config.toml
d_shared_expert = 0
moe_layers = [2, 3, 4, 5, 6, 7, 8, 9, 10]
n_kv_head = 1
head_dim = 32
norm = "rmsnorm"
norm_eps = 1e-05
qk_norm = true
attn_scale = 0.177
parallel_block = false
init_std_o = 0.0
init_std_down = 0.0
lr_mult_o = 1.08
steps = 4756
dataset = "wikipedia_en"
Below are experts of layer 6 (counted from 0) of a mixture-of-experts language model. Rows are named router (the router's row for the expert) and show model dimensions 80-159. Each number is 500 + 25 x the weight over its row's rms, rounded and kept within 0 to 999. Numbers have three digits each.
After each expert's rows: "comes before" lists some tokens at least twice as common just after its tokens as in all text; "gets" lists some tokens that make up at least twice as much of what it gets as of all text. This comes from a sample of Wikipedia text that the model never trained on. Tokens count by the router's weight.

# expert 2
router:499475537518489506527504477503513501456527494495489538464562554531532464522570480510472494494447447461518487519483479561502492496452517537496506451495489521502551522455511511456520519519485483482449519514499495471483510527482491523482472493
comes before: ", ", ". ", "' ", "er ", "on ", "; "
gets: "es", "ann", "ers", "as", "is", "les"

# expert 47
router:504494485479506512502498500537485535511513526485488508543564476436526480495547549518502505487492535496520542527489464516514498491503453509513578496502508549537521508488499496468483506464539499485529518508495506515528522540472514499430503504
comes before: ", ", ". ", "\n", ") ", ".", ": "
gets: "s", "S", "}", "a", "C", "be"

# expert 58
router:502440463524517534534491505540480519469525507498458479494490423498483497501513533503484488505482478547505462471555469569512510552479460517520503517510533485487530478525466546534514481520509553512483494482508485502472545487498486501471475537
comes before: ", ", "t ", "\n", "ts ", "ted ", ". "
gets: "coun", "ian", "San ", "199", "cons", "197"

# expert 30
router:538492508497517529486469511507536497496507482493512468497479514457512478527530496477510439485478475477489517503478521491530471504504488556520482488453449479495451476521495523466488495481514477468529498473493508494503494476508516480474505537
comes before: ", ", ". ", "ing ", ".", "ed ", "es "
gets: "v", "x", "tion", "g", "f", "o"

# expert 10
router:453514494499506463488488531504454475480499491529517518535526493534494515513470476504455472512501472519550509476498475500464511489490522544493510504496509499490557474500455476504485456435473503484497520482482514516466509479482476485509563522
comes before: " ", "1", "201", "2", "200", "3"
gets: "| ", "/ ", "; ", "→", "· ", "); "

# expert 53
router:472517467465513464545455513486511476442527497548533549505534502452512505502487500499490514489472520540518459472496498485497525512468495500463495513488512479497505475494467483513452501474451485522479561525499498506512493511486478503545534505
comes before: "|", " ", "the ", "JPL ", "6", "· "
gets: "| ", "by ", " ", "to ", "', ", "· "

# expert 57
router:494556509461515478519494529488469508471494538553515523493499514469473493539503456498520501510508538521494513493486518469480493504507504472483465509516492496510526480498492465510525517511474509481501507522493511471471489512468506493543522474
comes before: "| ", "|", "(", "– ", "season", "he "
gets: "1 ", "2 ", "4 ", "0 ", "3 ", "6 "

# expert 3
router:544513489520480447495472449492522500501500489509477501507499479457462518519522491508521522471527504544477513508506478506469426476531474456558510502508480506505495527496489496480548482479493499550462469540488525577505475526533524521529484520
comes before: "by ", "the ", "to ", "in ", "with ", "that "
gets: "ed ", "ted ", "ing ", "ated ", "es ", "ized "

# expert 56
router:485525436488487471495510476523497505512561507548509532497504450513512489496511505533525527524498522515504514505521481494502486512507492522533503494509508515532493477487524489540537474466489455470514503493503546487486475504542483525495509470
comes before: "\n", "\n\n", "States ", "States", "See ", "Kingdom "
gets: "==", "===", "United ", "== ", "=== ", "===="

# expert 6
router:487513521498478521518528500489484500488481504536518571551508487444517555472497535518499501530498492509540484482493516498483496536494498481501436500475514506522493487474478460501534472509496511480480551522437496539472467514462463519537504479
comes before: "| ", "University ", "State ", "(", "City", "and "
gets: "the ", "University ", "York ", ", ", ") ", "State "

# expert 40
router:519487493487513485487496481484514515518482508485455522494481487487498428494509508537507457457544475520542549471474486489485498526474478506474502493491533520506494494508499496486476535488517510452523487518495473459500492509495510494523474526
comes before: "% ", ",", ") ", ".", "°", "–"
gets: "1", "5", "0", "7", "6", "2"

# expert 5
router:510540474512439504486479491481488482506467477529526516473461508489492509523472474497485476490514518523470511476440538546496510502497518452490499511478467468532453540480487458473508517482514493480503530463482450441522500527491518485491500510
comes before: "of ", "to ", "of", "and ", "pped ", "uter "
gets: "ro", "comp", "dro", "tro", "way ", "ting "

# expert 54
router:493506511526512511553503478495508465461505504481489504514506524490511495506505507496514520482518504527488523480533497502512457501466556520505471463484490526530503482459554550476481533515503479502494525500475476486509486493510485506468515483
comes before: ", ", "'", "o ", "t ", "s ", "ton "
gets: "el", "er", "mon", "ell", "ol", "b"

# expert 18
router:556468529502537470531516515518535458519503496495470519485526508528513466491512517534502549506520489491507510514536497524512515502476510509470503526543536475501469506502499508481496459496515492489530590524492489462543488533504504502497566486
comes before: ", ", "a", "a ", "o ", "i ", "e "
gets: "and", "ant", "at", "i", "a", "o"

# expert 20
router:503525503510526499512507448513520500489489482523546479500485471469529510477494496470501509534524498497483487463509542549469536548516474517514497508529507481520509506498466459551517474480488501525503490521505535520492426504519517541537495476
comes before: "the ", "to ", "in ", "a ", "on ", "as "
gets: "including ", "in ", "as ", "of ", "from ", "based "

# expert 52
router:522474470475511473522500500508527509449488460506514511533509465474510536545470516531508487488489497494472536517502481448470509528474524453505459501508499505480496499491470476559495498499506479487518499477528523518453463488495518523512484510
comes before: "\n\n", "\n", "The ", "00 ", "I ", "s "
gets: "\"", ":", ".", "'", "[", "“"

# expert 24
router:506485529506523449519519545465509533518532527508502542474522517511536508528493527478501523494498575495502487489514525548446544513491553465508527526544505501497559468463494469506502476488532493488498527511492503487492456506512504517553509494
comes before: "The ", "He ", "In ", "==", "| ", "On "
gets: ". ", "\n\n", "\n", "). ", "\". ", ".\" "

# expert 60
router:516539515524479522490511475521521486458474482481570483457511515501514462511465479485441534440457486492473505533497452469491536513510506495442505504513472526492509537533517491444479456475505477502531519464503497505486511493462517501469502506
comes before: ", ", ". ", "'", ".", "\" ", "-"
gets: "y", "ay", "ry", "Y", "ly", "ty"

# expert 41
router:454549486478514474478514471489475486518506518468505504504525534498526501472558516501488507521525495512526511439441493521504504468478510458500483517500527528541495498458444505516527563480506492510511490503533477526460452504464484500516512464
comes before: "the ", "a ", "its ", "K", "New ", "two "
gets: "of ", "in ", "to ", "at ", "the ", "from "

# expert 55
router:499482459504525467511504482503489496476520497515504457517497483443502499523499494483519493504490540532486516471530472521450505511491472484491455535548542499505538475495480522587490508472508492516507504495484516488466530469500494517531490482
comes before: "\n\n", "born ", "a ", "is ", "an ", "which "
gets: "(", "=", ", ", "is ", "), ", ") "

# expert 23
router:480520506450461522522486487497453521507487512480501476498480461519518504495460490513568512495545499516496493520510528496503473476494530536477495519498481528471461476496478536504493547489539483498508537527517473534470561465489478480467486527
comes before: "ing ", "ed ", "s ", "ed", "er ", "s"
gets: "ob", "op", "ep", "ack", "app", "ub"

# expert 61
router:467479492538530483466522497506499503487486492529446503466490510514501483516471526492488488488500474473513521545506470451538501492551473480499478488499490491457497504492475470475508534518508517467509472465514506522535517514482568483485490532
comes before: "-", ", ", ". ", "ink ", "el", "; "
gets: "th", "Th", "All", "year", "mid", "d"

# expert 36
router:462489498520491519490488484525480501550480495464497482468464481516469488503476507513515504450491489472486484506506495458506477507523458565504531525512466499487502520522506500489537521505492468484476503522500458480516522455473512515514531486
comes before: "s", "s ", ", ", ". ", ".", "'"
gets: "fin", "War", "ear", "war", "0", "ship"

# expert 22
router:524515498528506480520495450518493490516469505518500493532484481518476526520489507443477490492512488527488538516496485494507500498546488477532497512479480511495512527498512486524532499494525544481459520510520541503485507504554523475527441497
comes before: "of ", "and ", "in ", "to ", "for ", "with "
gets: "ation ", "tion ", "ations ", "ment ", "ity ", "tions "

# expert 46
router:491531568479475461494506505527510493545502489529481481511502478494470542490490515450479509561481454510519469512500511503522500505513496489516476502482488463480464471480518452481509522524530549499484450489513516516526526525528531535470483494
comes before: "of ", "century", "century ", "and ", "in ", "place"
gets: "th ", "st ", "first ", "nd ", "rd ", "second "

# expert 45
router:511488492503534502490500488505524496560487521511521541536507489464498542505434491534482526472485534524494502491524518487478524518516459469477504466512504473512518478470521510487524463493468551541451508513531520540549536549496525491504490516
comes before: "| ", "(", "and ", "Arab", "K", "D"
gets: "ar ", "i ", "k ", "u ", "h ", "a "

# expert 35
router:499500494509516533494550454511455489499531544488507485470520495492479527531457506499435478505515509506514502494460456519530518514517539476523516479530504468489503495473545465494459497497492478495528463502446484503457513482504505536496491491
comes before: "- ", ": ", "by", "= ", "office ", "birth"
gets: "\n", "Born", "by", "name", "Country", "Location"

# expert 48
router:544561486485468482468534499498522483491510509502520450487535485463501504500448522504474494496533525475502522524504551514464536506468538444464516486522466487504507510492500477502526528512469487512504482524490535567500479524520492485559492488
comes before: "to ", "the ", "a ", "be ", "been ", "in "
gets: "him ", "out ", "not ", "up ", "no ", "them "

# expert 37
router:479521521501490480485479532510456484503498519489527482500519497540511541542463477490479499508522498528513494531508519462459488518525518494483503478501488476512535500466508469441487452471484560483527532530503527443513489459491514559534531477
comes before: "| ", "Cup ", "in ", "|", "(", "the "
gets: "the ", "Cup ", "World ", "m ", "League ", "FA "

# expert 28
router:510515515491522499502449537567520484496505484557530480473508474498480520495480524473495495544490548532467543491455499530463504576489502465524471513516502481508515490495515506551494531532529520509484525476477497506516466493505494488522473464
comes before: "of ", "was ", "in ", "and ", "for ", "is "
gets: "number ", "List ", "member ", "name ", "part ", "President "

# expert 0
router:497471492512498455493527491469492510458506487480543485501533480488484500460491500484502554499528483466499529447485471512511530521437458497480504491508568503538528512508507509543479496498490477521482492504502464534488505534506478491552504528
comes before: "0 ", ".", "1 ", "–", ",", "2 "
gets: "| ", "; ", "+", "1", "−", "2"